Weights of a small mixture-of-experts language model, trained from scratch on English Wikipedia.
Experts: 16 experts in each of 12 layers, 64 SwiGLU neurons an expert, 2 picks a token, a sigmoid router.
Below are experts of layer 4 (counted from 0) of a mixture-of-experts language model. Rows are named gate (a neuron's input weights, with its number), up (a neuron's input weights, with its number) and show model dimensions 0-95. Each number is 128 + 32 x the weight over its row's rms, rounded and kept within 0 to 255. Numbers have three digits each.
Before each expert's rows: "comes after" lists some tokens at least twice as common just before its tokens as in all text. This comes from a sample of Wikipedia text that the model never trained on. Tokens count by the router's weight.

# expert 6
comes after: " the", "-", " and", " a", " of", ":"
gate13:090086161095103163129196129124150145046132132100127124120170131081095133115119173160088142131193139186104106127121139135091129113079106093159167158084125096102084144121124115151134067116106112193117122115133093130186145103130150119135082090097114106080171170129143139086100152158132045053
up13:191146160142157148162152130112104108106151099126120108139116139069088115133151157098090123084083120148160106125140195103088099138173132109155084092038179126087168129100171133112191124164145171110124108147162163092113198130122172153109144123169120183163090115130128180165156086126062113132
gate14:166139149109133136150153147156140082171147131095123057173132083154155082165105152121133149142196173148116085131148129091101097067123152057151120064130088132115072175133154099162129131084183097145124086147143119169132080157075149163110125065153158093117203125126087139100151144132113095149
up14:083099128145149130135155110151137094154091151110120126132175107138133091075114092086114107139188166151163095134205119156154136151125081093159187114182149125182100113165119129103140128104130109124161076081110048143087180145166139133089138090091126150087154115119080110159055144135117046152
gate15:137133052177154137141139121117123085086175128113120145114141131095166142154063162136044103146122104124193122146128163163143121125137170103106141132136119137117138130094116075091236136208090185143102162120143099142175124122127134135076137127154084145160096142195088185142132135097136140098
up15:149153108155117099122077147119174105127132208117136122154136123128075126131098113135076108079081130188206138133203158140164144149170175097144092110149094094122152124085125105135160099179149091152100161126111076130143065142122118151071153098179120088136138132177171154125151076184120107163
gate16:154121156127167154093127103123116092200162089088162076113096109110101115079095098115098166053164084097159156138127117148123137180132167127075171120097112120115109124162082134109187188134162075203160146108120129149159143120129087134099078124098069121110109163186151191113119116144126160139
up16:100190091122175188151146176132132154184141095064099082098160104081139143126115066114195079119156132140109111123121070171107112155140080136081182155103175136129125153160108156157136157118175145096150115121172078131148080110105140137167081111131112150106184177130183136138171143120105091111
gate17:155134076174134139133129087181065137120180105124178104121136205111197117093090110126129145098128179181084138088115081103125137141117129098123106158080134146108148128133122079125147143099056139177072116149145112135145118041146144109100160115154118101088192131144184151105116110145083143081
up17:136127102132111127136149167125081090112137112076168098166099146118147086191132112155110139140116195166166110092090166133147117165122153114148125158124104093104142117179201111140106101162177100144135076077142193145162140120147150154135136119115063133157165157104072183166151105157148045061
gate18:149105148133140112148065154119122151157134147111158067178085108126054090113135112182080172127106107139132086114149114098126111110128111142088117121146103175120118119136096170140203086134144071202123127162125178149136159110108091191160110176099127131117068076108129167059147149132055127125
up18:150098109148125174145085114158083105125155135095121094137159121141118158078099071172105141114104102216120077148157126151168146124148116184047115156136127110091133069134081049135197131133126102185137129094122138146121128080139110181159109089100148092171104166110130109123126110107069179140
gate19:076027099125091167089127111103136117117144184174088140102184106175113148156126174082108140143070156146206087113167065130156153141130161154171171087162136104109105140098153085099130127135117106124108148139095127154076096159154116141134172109150093161110180134115163150130087090170146104117
up19:129152115102207079101135087118121159108127093090151138183100147116137135115137167115134122127122115141094159101084179146111126129085105081108134128201078091175132089098131147142058134083148132132152133183092201073158133105142071157179165170084141143146104176106131132175159070164123142126
gate20:122092134090150099133167109126152122088175140094152121101166169111145061130108219116105099114146094113134115131170151154172075139109065139182136168088111098138078161112136172112116129075164164087108136080072118151096136161200103114091149179126115169127140151127128161146120190088138086090
up20:115037123121179127088154093171164118132118164149154129107176153091126088114105132135169101104101110131159149124062129164206082125143089117171139157158125159165090116192115162057113124103157143117122090095110196196074155112111092153086099151129113155096150174108147136144080129125124143139
gate21:135157108114096202161131116174182106107140084126127090080132144189166136155116147109145157108138123121147117054216135155129125094122082165096135073116132106111113160063114123114112135141093121151097132075105137140163092100141130092095112198173095082045126084123111165105170125116111125082
up21:150179098103126177088156107192180145145159114099148091092108123163207151132085111179122125097113172123152136105103101114154155114155084125110140162178091068118145170094127156137058188139073132148104127121168156129166116089102154102087074131103066163089180137118113126119171150093108136112
gate22:089129135094168150133127133145149075127143091107129090081079121156107074153146163125132141164164100064164132147077150158114131130172129110124151152140107117101050127097047133080177170105088087129146144158079097093076068069130117167155112161098115149156101128208117155096167142151148124127
up22:148089103152031155120130156169085153125072098131149149142122178120155143162098091075124127148125121177087115111090101146153129142107150158131169116075102156122160124137189139129196088122125139092095078139181125120125153154098125072121118130197132120163122151074157144166131112106087142031
gate23:117118178122183179151167118061119158108139102147094121115080093141091118166103115094144168058168137092112108070173147168154073142116118158196134174104122118097059122112114121126094115123121112089142152143137080088119154146152130104155113190145162114116142076173137181081151177083140152167
up23:112086125158075095124107105086034103178136090189156155135100144096130143179122118125183167105123122150113148113153081131124171113080127124135130165123109161150140123124167089111146132120092069128153108177128136171149121108060166148124140119076168103165111117166149059113195152094168142196

# expert 12
comes after: " ", "1", "2", "0", "9", "8"
gate17:106103140130159100106190093096061132105189150058163130140175195114082080150121080121129159103175111149121145113161067104145132111129130135103125192151135165126171132177101078149128139173155070090068152108133069120164127117155111131126109174156087152109151127087107153154124126158065121115
up17:137109165124125118183229117132087142188120106087124126128167206122103104154124114203122148073131129101123088131163089099144141084169126154118161147157187112059158137157125125104110136163114063154124112166177110172155106152127156164158154169167118148168122171122133162141151128175101083122
gate18:123103121159115119130109134087185139190120104086048114142141125110131154168142172194148217143119142169177179119138110116145106084169128134158126103120141112084102144074101048095139131143133163107118079184092126142137154119144161183143172157165142146114139124167156183066096112113159114104
up18:135135117106181153135185151123080135104091059112134140106130179116041207129112146129111158081112092123101142094117138093160118188141125176101157125139175147118155119109106126130089110160110105195134112108131144166150126088135148193119096092094114145142123210136154133151170166075158177077
gate19:118106142173117150072106079130177142104135139136188166149116170098152118184160134093095148132125172113167143127146095134183139062154096096125184151104162135146159131153119128082113109118121108138196047055104130082110127138172147112119138114160103171096150161127085198176114084086114133095
up19:143110180103178078143182184117079067118135064130108145133140083181075143111149146098138080111084105148141112109142096160133122021152154125172088122129099125159081083075139117150146134135108095144138145148163130180153106120113081094112152085115107111171103103167141112096132174157120100180
gate20:158071092171074109086150147154090152076153133119131096091118184146110151171121150122155100156121160106094186132133087154166082129141125067094150132096126182174105193121182116114128164114114164137109101088110097079149162133130125168165133116133130124118172162068109135108107084197101203102
up20:133091165165177082144135080082080176129113108158041137123111152112107080071122120124132107137098117160171088118111118125160170067144155134096137155067101161121154052153155069110136149140114130148168105156101178133112138097094142115112132103113204108106086095149177135137136127162141056107
gate21:052130139144091158153143135135152106148138163157146101089100118163138160194159131150116091118148126097101135119132128139113164116114082071155106122147135153042082185142167151110174112139163119082121165207137086090155198138110133122128086147135168123111103072135128210160140116060095124115
up21:108115105180149119115100157172173097136164063178195128142102118097140108154111131125103137105124132157100157138141079103093142109105131100151123135147081088107123159152080072141056081140100169161064135114159161105088126118160162142151081174117135109137160107092135077086150062122136212171
gate22:119150132120157116121084107182136090093158094164103110171125113071104078144113137105071207152159166135121148180145157136138138125099113121152175120090066190126121138071152158124107183143102093083093154135128131135127137105123141177116123113100069087163086120135140120012169130161125134159
up22:137098094121095138143108109191093105095091131141194128065142104153110202089128144158146098136082122149168092150119132129115143164095130133097116096130139087129152131179185164059159148105160127177151100132109184173124173188110096100138101118123196160101139150091190127168142184124088157113
gate23:167086140114155121149147157092176149126183133094141109096124134196184124159127082130147085088202152159153139164099170157122100112155122144173145085156075168125099160084156175105150127135102059098108134084129134122130153107112074086175170119097139124110094081139144160085099138103137180196
up23:128116112169130104130177175088142146145121104139125040110128126169123172134134089100181119138137124103128177150105125083141124049150145086098055169139131179120110083148118137103160169134142089140092083146100072072106059129090151163136129169089148069123096112180102122159102112104138115183
gate24:102120081117149126084150105109097157146087113157189141156121065158175118219110127131130147141192162182157089121115122125113135133089137165147179153103107149135169143082158057165165111140103151183107154135144134089102128102119135105193167104118138141151108101204060130190132124158117135108
up24:149149145146088153127130107195097134134123117051139140084055075094102129098127188100124132137115141129111134151145169161075126143149075083138166132146124116100143111106144144157063176145104108118128169128126121182112146140168099165149124114097188140135125109106191132127096144200237120168
gate25:170139104099081135117165187138162098079107124131103107118144162093150123097113140173149150102114171102187173125040102146084198173115085122126123094105172134106142132160099201136130176118147137127058154159148082135121124034140115134099129105127143123142089134102163154142163118142188141161
up25:203101146169091146171162176120168143089175116129104179162159130110100127132145089066091098151106116148101146097144130183114172094122131111079122122147122112149129106115093121110142147146203184134157106146113158120111140164136141036133103132094104100060137190173051107100151140088140129118
gate26:110158149132159143139129163188198122095116101122160041126112106143110093108130116152151122186136128123148155140087093153090152171119090123102147092069179128150077153122153128099071135106139148142084135115145188140125184101124058134113107116137194196078129104054167158141151138154151105154
up26:151122102116156130158107158090126161147123144122123150147136112086173127131105182125121132163071119178082119097175145144102114058106182128143136130132038155162127092129125063078149080160129147129161078116124088124097127124131179117188170115151060112189142127189082090107119139082181139153
gate27:157098130176118188076159149069159197121114112097099105165126201166104079140101133073150148168093149097146129051140085093156101166151119055112141127128079124122135152109117137088139154168127091133111059137135110111107084151109128142130165147119109158147117157124160171124092127156139192069
up27:074153122119138108156121138098195141096135146191157163104101098097182136081125117076194130104079186140090127127128159117084169124129143068154144157160077128090131158140058157157129155139123133126156095148101103112146050106078070165085158142156166110133156087145109141095122068130135104107

# expert 13
comes after: " |", "\n", "|", ";", ":", ")\n"
gate37:143157097127153193136095116084163171117104181091159123113176158111098118171155179134113136125102158162147206149108116200106136118123138165121083104095112106110115108137144101140104141133094119157109129109140170102164129083159091137141067236135192169109119166138127211140142132163157137132
up37:142188148112086088168133147126146126139073116098112087150125104176130047133152118050169126118144113184114105169118117142142110108102144124082088194129098101135076132127171117168133149135147097187116167078162144158116102147146161100106091124145189134107117102164122194176160163193104173126
gate38:125125081133115122149112144163129161151124077090147113115128094141151124180133103169155101158106138169159157098124113151142161176135096092150193095140154084134131177130121102123087137144108158177133129153225116148174091133102113088246077125153133104144153167134093143190150062107158110146
up38:144060133074140184105131139129201125150125117152101152112131106099122165084158161175172125089085149203157150110157072116189125108125139083130148154106146113131077134188137088105189112138136153115141094172125157116105095103131124084191124119097114112113125137064079113202143156122140110179
gate39:117124169096172151100110135146135089124191140139117134110183101135170120109108086094147113113057116149094169127164113098125196109116111102130149109123122064054129131087119101088129123170134171083142105095118144141158137164152122172151077143157145127179123188197155140165110148123200055170
up39:107138118146155180152141118140166167137117142138118112165126188145092136149118130141118132126098132050137144094162111108164151138137091141189114062147093091117067131135120157195140125152117166121085108106160203125105081121153152078142102157084143067128196144123087177196169130089070151101
gate40:103100174095149182122130142143106134138146074081104116108160041113090107146159142111138127132199109185106131085143104164162086085136081056123111106116131136108123106161071126184121128098119103132115099129077059137179098130130120144133113145120148108198162108190095086132129115106191097168
up40:130139125128136172087125107152138097104147077135154126072161151139138140118103153081090115090104114141145091096121150155166181102095120134149096122192124117148182078141110082074052094098093126152119090184152089154218150119100190124142138163131092122155133164183158144198076123118130102114
gate41:143088167119157105131136124161181111138147122132183114101100174155139096102206207222072137137079103143165115156097128162138059148153147129137122092144058195150114130176128174154144101173122156122120118105136106125173101173137090106155094154128087139148144149103133151164153103159131097160
up41:110122044151156114128066154110110159176138127059181149133124193129137048081152114179129078121104142088112160171109141127138108174132160123103176133154120105142133147237161108156130081085118143144158116125132091116121137144063114148144140152141096146090060109121131091126140115131122161157
gate42:146118200105126139158122095115116128113129129167101167114119133088127192162101107139088139143130229068157160100132174121154140117144163139102137116165107096183079090141146105059100171110133140123086062137124090077159075119135133131172064140097161146154141134170058143109160124164148146155
up42:075096095128110127107131120140088202145195118152180162126085111152065114128109080153138113176173114085070129180154112123148020132114168113084165123084120083144090161186174108128169081116140125144131167108128162135145126158104136148108098091167151142158091093104121141147124121106162099138
gate43:108113077133138101103150146104149175165089083187127125112186125164117049149182135169133135174109134188106132143147141144140184183094149159140136110127138149115126142171181118111136120184106086124111156147122080133183218177146137099176069119139136149115101156072142149109148132137156098072
up43:124154153184127076169119153099145116155084173162164103161137136077131164182142186131154099099051120092102079157161194122146104116172152155073118098074196172083160124132087134109112105142133104119139133133136138160103161144130174168143117175126110134104149143088133087106158174163089178162
gate44:171085107057158140139173046157137084120138110161175198153107101139129082131121123107092148087142164110130166156105161154096102090085161131136180116115117112131100172164181147139163116134155195178143108162139149137155138105102107143136134124148148081128057200120077156133126109163155117073
up44:125175084104102061108090201113128142117125116165100097128165112145176133168132096145094167196153132130110118154189055137164109131143114115141099143109154139111068168131149098176130198160188110153126080120111113127156089174100115111124093144142097058160071147130139153128167104176161097124
gate45:133175112188107127097115127102150164166183145192125099149149088087153086161174116139162103120154101139110161089139184132175137077098160146143083050106149089156181144112072114102168114127143161128093130088141131128156148140158119088077072161112175135124134094123145171211136145095150101105
up45:134129149118097180138145118170198230119121132089159088083140202111162136141169116123139152118146091079175135119106115147125092133137090080130132150188147157171124081157169112134082092107132126120140128176145102178141168094198163086111182168119170166088150105122143136106102123120112141174
gate46:099168131115138156135111138129135153148185138143113095112112119136114110131182150148179130133165156156085149079056145118105136062136116092115177098129140150168165178130133109106131129154150186100115141087173124075120159172128140141205143123185190153145147027147160072072173114115134121149
up46:125148113140125170151088115119062093144111126098148110123097135154051210143086182089139111120134098154130160132139141075143103126137116092094119133144102133100132064117206085117097170155122127133076099183111164085092068097085119109065113105147131116108120072197154129174133137097123160160
gate47:099103130175122114078109129074152108146136147083083148116141139129208091139111116122107148180107137108143122150089148197108155123121159137100145125134141114112090158095167149142163101177069111136140178165149132152126201133139089128208149127169157158163131148201062070094151091095176118150
up47:101107114134106125113121101051148106093082130103069162122112061172097162183144116117112158133110142087118092159153140136133124106177094116143166069108187097155111148114150164120144096114093108084066124117067124216165105140123061119147167146166157120154094168066144070135118135116145115123

# expert 14
comes after: ".", ",", " B", " b", " W", " K"
gate13:120137157127151140162141121096101134095152158132083141103117128087084129157136085140111182103160139172173136168123139163084146090087081122181111142079128108104146125087172140159129139163142120180167048156084056112184106057149130136104165120075072128073113089095154153103112107181103104124
up13:103093147134131135147141152146137088118109150189149182146163125086179139172125171039174147119082135141086103125115169061067056131125113115086077114170159103092157123153134165122147121128104138100167124112073122167166138115194193116125112122171122091120149094169114076148165110133097137111
gate14:124152101120194124189089142114104099124161176151092050109203115109132094189131136161087120133132138154142100172121116112175103096117095120139144150104115161079101103129077133147097069157143175154151128160166067163101147084105124131153197091148096124126102096101160096083184098132129123175
up14:104153155149114136137189116182122159112084167123106105114064099086175081163147110084065163136151154109087173145166122113121103114169133137118118120078108160140093136140149116112107159070167152152168137108111033088131082132120146109140157131108175136081182133105143113149101079205117076153
gate15:132102107134190148099093140089085051105069098124138093122127141084171051173133110103075158065155106157118075113103154133157131114136110151141123091205099148089171112115104069162183128165099088163179115145131117126132132163080103111110099114156153154113120139187101155161122145116094143095
up15:187189102153121116157039104121132135113137101115149142108100141059104148160139103095125141129111146112167163150146130179130119139148180163141098180159137100118149131060117128134094117183127123148092120136107133126067117199072118052078167141166137168176115057150155165139159092117146130098
gate16:117139106150174147101077121149129108209172142072142127115171097194102102142116115142073161136131130165196158164144135158126150188147143136105114165133139143058060142111092149099139156089160063160104107074165121141073127140126132133134127104132126165163116171173117137157149113112037154139
up16:110089127139126194160115081040138170138131093126140073131143126089189142171126139103187115093116096112132145119063106210135148108141128133136131137138178178180145133131176132117147123177097136150068169167132176118087088065151088149113056109160112118141145142151143116145109153127110093091
gate17:145113121158127154124129165092071119111165091081127081121165153089115075132146161138143161116098145147090125159102158137116108143168101101126128149144158146076221116162110079124138093094085097140116085087129024131162192080128112117134161121162093156098069148133138101143126066075120125089
up17:150130153136167161088146094118115131085141128051073086166080086114150072099172169136123135150103154130139163132111145180137126128148141069080060110166170142118154199113104113135106109111155120100160080126104105133140173101071121142154189109137089190160078129134130143077122096138108072090
gate18:184135110137115136109035153066122132107185080119109092152084163111146087159168065154108143134149121105172039151125086089103178119145067122131139099111124126135141179101079129079138115149112104146080119156156201170137141119113137164162134109103151176141090127132089176100123143143129097143
up18:172182084129118168144114125128078062054138144074165104144110147148099113149104100098135142083121107100148130086158119130164186152109112151099134128126120076134164105157111079125144089122117083147128176120127086139138033131117118130043110052123125175122118128183091130173100134107156110175
gate19:110129097117148081063083149091088092122055158081132133145126108148156075176184152131141146130118152152120138064114081156171137159121162089155123048129111057091100162080128090109113080138128105135119130136102105179109184106092131149127115122088106113098136169156191115162138080099147092112
up19:111134161077124109132134136137109172126172134127140163141132106083092174082148137119123149233104189167149166114153092111103110112101112142214098166103097131128143127101141115101120100174111139144136084153121141056078181102102136151141188105069149133062161071130151134179115158161138147110
gate20:119079144141154096120114133123072162066118144113100077125118174129130094138163173166124141108124137119199136160130126178196119122081101101161188125113126126163062178136094130094070141102094133149120040131055140100118122131156153136205131133112132163100123157146080176120161110158158098110
up20:134087122128192098130147154145104145073102105113097079151098140107124116098140086157154086104130164126179120132170162150140161074097152063120165122145184165118071197161096109083100067115164137081111081130025161130115106106174118174149090082105152138126125110121138155117162114124126114150
gate21:088128087127185132172113104123139145113099144190106076046154149141142111153113122132198168149072152167172106104169154160128120114132108081100065108101109144069122139162100118094113127110119119148110100114081135106118127138104191068212131150146156111098090121111156134107131114154118170045
up21:099125140129119183167120126204147148178138167173148105084144078141090069089112110157129131117142101162126094144120136155115127093123141067165145122212102135093075129147122202165126140189118152131119122094160135110132077144094201069103110153114125183101109107156123066088163130110148104146
gate22:126155123128140234137102106107138094152119136151136089109187094131128133114152108143172132176134146114167139169149155111137094101110113047147134087200165181144161083155154138107137135166176117127097159122159110145175126099131203137148097179074138158097142175203125150095170112113106125161
up22:122137125137145116116149147164110151146086141183099125118084122093064107142106114100123074195112129089174109083116130079082112148090123181159174142064172084138152128127091154135091108046172126154120125155065140153128175170102086124142130069153158066176095121139115131166094162109100158118
gate23:174072115108205114138170172126139098095134101164111091111143161125115134148148136115090050070146145119125123111083153159112116132126147151153162137145103069109056111099119113137071137131156103154099142052102124095151116128145058182129080128147105137118067143217127095146132146173151135167
up23:202176137133161093120127146065049084194151099144117132132151123129114147152120165144095094187163188141131148138115064149117156152198084144132138144065159154106150114088148115122092124127172132151096092135157112141118115144091153198161145122191175125139128120095142114145149097143178106183

# expert 2
comes after: " |\n", "\n", ".\n\n", " of", "-", "\n\n"
gate13:087095160100088111083140137114096176123171134102117125046154108139115118174091184163107124101165123147145215150079082143105110116117129098124145176122106083110147180109198127187123157148135131116151136141111061103133125108168194107134130106108084130142153172102180119162069106148162087137
up13:079135121090094143134138123144152110146188185169134052147167120118094094136100165148118079140101122075080206125142134158119096155145085126162045108138177137151109174083168074113101128172174108189080091135164121127187147148115122157118150098109125123117163148099115104111137121108153181096
gate14:094110121126194135203126112095094076153173152105155059120175112168133097150112143172080130144097232085111091127085114107152124119100130103130204127082110147142120096100152150146143192126078122167146165105154070109119124095078154129125136138108174107139101171135140094106081130126122112149
up14:107145142141134097125139146115062153171114144148067096183092157153169094154153172103090195123178179057148122093171122121165075123153133107132142115135118179181137103142120155157106151133130098145132147150092134144129132105095159146109123169104160122056145154082155107173123054181066080130
gate15:155123103195147106192142060105140127123131117139121097124103192096155114157143089092166188110107147144076127100151123184081100191123174088134119094137101132146167105100079084115153134181103073147126148146117088151098134135055110087066097123149120114120134130145110107164140057071134154116
up15:151114064136132089128078148147140160107161114079127067166148182094082126137114134079121130109108121178141109126147148159137085126120126140139072135096170116106128116116064104148133130139125122107072164179166133181131035115164139154102157109123144138145136113203092166145165173151067126211
gate16:115098166135172126078125068161185114155146119140158101135111110088078103101115133129120191121174130155114171136121100099155114124169140137109142193134082172112107084135075145147178147140111065232122157112130131073128154060102095115159132093144085130137136181112112155161174096109137086159
up16:136128083099155144115134134070139105136140107140129101108175056139146156171078113114171122087141130188125099098094099147156134093175090174128122162074136132135075084102143113089202124111099129090139091121169095088126126092134104172111128085198053142094159146149142144189181116135158087100
gate17:115147095104122153092123140124060165054125120169170067103089196084100095162082176115151153141049164151083147141130145133129172091153131092124120121167106160139106129143121047105157123097134118143114096067145063096131109160109110130153130106127105092138092133175147154117068115158112116078
up17:085139105126099151088168120087051121082116151137211084123157165128098068158133166123160095125168139187131129121104160128142179100153144106118066141142139095136146122140151118102150153160168136132110161151113144103090063088123113103130171096130141132133131183159134199104112153206113117049
gate18:100148157166183157126068107129070162103141108125176086170079106142073085131123115107121115121129098137102131120079129150126173189130051122081082091129131157129102125084073153126162106165144082187089103166103100115134157114157131173156117140169121143134129121103117198131125135105062194098
up18:097146063146159149165133121148134115102132132119188117100103145154128154124141147111143126142131103022111168095146128179113125105139134175152156187179126121120087102140028093137120094109113172147174131153165091089117106089159042140115138124075132094143095165146172161125151140087091160165
gate19:090111134097086131100159123118172090135116133142117129094147153169105141178132131129073155139127120136093102121123094141119162105140081163155152093098106066082066110098162082195079054145123115145072148149171131133143122163143120117201099077147088195081075126095152137126080102093163094107
up19:118156178107165109125102119117127134126094091125186110130086125050162190145118152084117116118096140134129150097114127055125162159116167086166163106133133085190129088089047155055075139083132164165096063141096135114105125085118092093129166129112149113186100138102160160117099119119119151151
gate20:121093156139190123129077127120088164054131134132107152119075162109140127144140126182159102107119132069132205172088124126174147140130061129133143183127115080136130192100145087106129152122141162124130131117103088105160101146177140102159122122057088213131136143147145170130108136132170045127
up20:136070080142185140142120090140127144108131106139080168211142129074147143143078104116138104129124175142137108139106127160157107071105048134113124112123077161114112171187070091086106110120099074117086097144102190110125134085135089186135145124085108148077118109171166113154180105153166121127
gate21:042149048107148104140101137112150115086109112146121088073145153157138116146175168164213147127125107149112120112184191140138121095160138086108107141075104107088101174110133107138164106106083144175101128134106136124146092056145151076157120174117135151083171146151081118097172139168146096112
up21:113071129163083194124182104177141160177115129068158113092136154117162121038096103139141164105130132168141182140157161110126216032153156105136126182130113150127158116138122136117135145178126128145105100127125127111108068106129140054116108125161130184148182114115132101121111122164108106130
gate22:117129197144116121187111120160156083182077127137096104093119109132109093149095079175206144089133124152093201107114126142123164160137140152144140150110135167162103103147129118138100118118130113143139199130150092146170081095209192090198084105089092175138105113117125150106172129117103098141
up22:117160138169143180080131149149133108077114168159165143170110225119083123052174141079121096169124152142133114119159184103137119104138137131102123113104069157151162153126111094107130120133128148140137132147119119200085192119095098145126128168163090121093136104086156181139098177159124216127
gate23:084096088131186119168140116137087104123094133142125121130143087134154081156081084125153156130108134158096130107126219157131101142151127118148158068133090175102061141077101128097148107116131087120108138119070144095192134071173114077150165132175186180124132181114089172143165182137138139127
up23:187124123143140070138149143104072095130170157087116143117132123120115167152130128115123099148145145116197137099128147078121107140121161128074130190114099173120125140130087129083079162085166155183166141113053106094126132164159109159155142118108128100185202110079123076188135159190184149109

# expert 7
comes after: " the", " a", " of", " to", " and", " his"
gate13:152151170099072168112140166103116145143153106093131149108136102123118136130123095133079142134083165166119140120127119116091119172112121102162185106095042124113088201097125105128130147199084177155114113101144067166164075136144160118119082114122072106113189165091190152112090122160164088084
up13:150124134107175142107103144074169123084209141136202124092132136119123134124134191099100135100117151115046152151121182073070098209161156153150080131122201150116116155110165154130086152180142147097093145146127165146126131126111144144137154080107098099142155117129147103058170110145122155149
gate14:165151149149133115168107133189109136150127182113161063111168112124131131159124129137093162116169115138113091170117113042129074126064129165152194137100052169128137122138125137101181118099154117179137109131091094135167128173123141191229113120168107133111145162094072128135168134122109126135
up14:163067131152178152115192154119141200155118110120152136176110049116148087157157139154084137113138174112130085159120150164095026092109113147124125128123135077121149109136081112150130155121177153182146143119116080087120120128118123147103176187101145158089097108046133103143105118176135115139
gate15:131133089140149140120139059105086139117092130073197140114108157088165143180073128158112163123127149086122076135127127133139139109148223114102145131097131142164147121068100135106127132187102158198065120163143104120097101204128159103130108139167158073143088185148093167108165133117104134151
up15:132152088161146095158105097132161108115171192114134166135038151143161128141131150075172172131121100099137125110118131129105093129143140158171081117190112140166183099098092150158070134125104109148109110196106125153169087066097139169134195110191151148144148127174133157103186120110162152167
gate16:168079163103161121135181099147106094124117103129128118122136078103109120168108121137105171118075195064139164139077106116082158174190083183184142100165139153092118154119099148096146112132099079130133132162158140109122130112075121169157102090117137153042116107160078087089167116078088122134
up16:086102139170095199099068154128155120139091125141163104134179148074073145138175187162136150186183202116093144100133118112124151141152114168131116141106154106148140143122145108192094108121174153124121111152133128125139077084137178150129099175187112211093070168112142133148110138122103141090
gate17:172120118116146125126130095153114160078210118059180077137118162122171100116121164106073134093062120169095180097073163030155138125145160162106104123149106136104117146115089124135149110113107191106123125116107088174160121157158195136158104129123097113127114148117118167171147119177133148081
up17:144183108133132165128161136174084145164136145136114104170170118131159090137064112106063091144094120186117109137164149151137079110094154215091181126134127116115152102157124131122130170143126113128115107135212109105177131084155175129135180114187085128140113148123128201137149149119113039101
gate18:104118070168126124124107135065114141192142103112159075169099103132114093160106129137105159118111133069130088134076085093145099077107101161117133104110105137104140084105134150104142094190116137111105060198161094179109142183131176155155082113158146188081141134172088174122145144110095109078
up18:185146125135122123098134178116113088072116197122195115109171173127136143121123116112087128111158133072174140160188177124105122107168089111102171118140162157121133085087099127092173105108143103160107136071148107142151115131207118127110061181057135199160138148085099146113115108148110128101
gate19:177121132128148120106143124111117098103091127117168172126040073161139108193106132142116118133119124070136098095124148162174169149085129125162145110117115061127079142162136163079118170129121149119166060110131141200110149144080133194116090118089136180060105166094093156146127082123128122179
up19:131208138085061109161144161143128184089164165135183135129166116144100137065161139133106093090129149150113133126160099057133105101141153104128091127151088147181122142110107082158141131087125155200108083141112111097140177085109133131182123122152152066123166146143128134159134156066084155196
gate20:143112164091190123086144058106168140094122120143196141195164196174115157175105131129115181090119133142142132153167085148140132104096119134115097155151119139104102139065108158101115136132142105133133105171119079135175119252129176145156096116112119112091138171115083121141154156112169104120
up20:230128196124165093079147109124126155120106198165122114151198083077119110131103092155162131107149121164159139154150128126128097143128085147127137148174071160121142138167148103086081110087179147100145131102102144181165157133162071166121128090133159133053126171137125106131127134093113129070
gate21:141147096152152147163101161088106140123114149168111110110190148162164103136144086130197161118141142145097090091158176143104198100082088123147118091143082131108085113003118112100111142156141127150120115163124160117137148175122107122177107138124185164071149101145113171077155117168134143075
up21:107190062130116155129068125159161155159093060145197159096117090107186163143115087148133149170107128156100129150134155080108168120148088086194121162181100093162133089099108175100112110194097137184128109134150091116154150125144149125109086127096131139134171160125131197093126166119104128096
gate22:129123149138126116101103166145145160198124137147144107108113144142122046124082129121128127140140155079131164169071142118074151116110137177159092154134104115128097064129124130133136150145110140039164120148141073189133116136188190188172104113064102138079145140171096087072153147177141131155
up22:148105199151114070121039122137138133123097182122119110055133144084118136102090118143114114160141165127140117075106166116122156127098135135154096164103108111145093164107109146095142143140100167150098035114134136124143110154147119092163174117092158085146140119011142112165092148127067160110
gate23:158080151145137171157183104102172141169120126110144138111105177164092110118119174074120108119147138136144133097102115171130072126096147209196150151143045126119090080119128082097122133063126128128124148186126135117167139166101097122146088096092165138125089104135106199122142175182171121169
up23:176151114134151175106071099124100097169111151133103132164129151139090123094150155121130160119132172169135173065066118143128177107125121122136084162063114176137168076184125050121148113151127130173083115114128102094181096091112145152175166118133147119121114133062137047119058128156156134118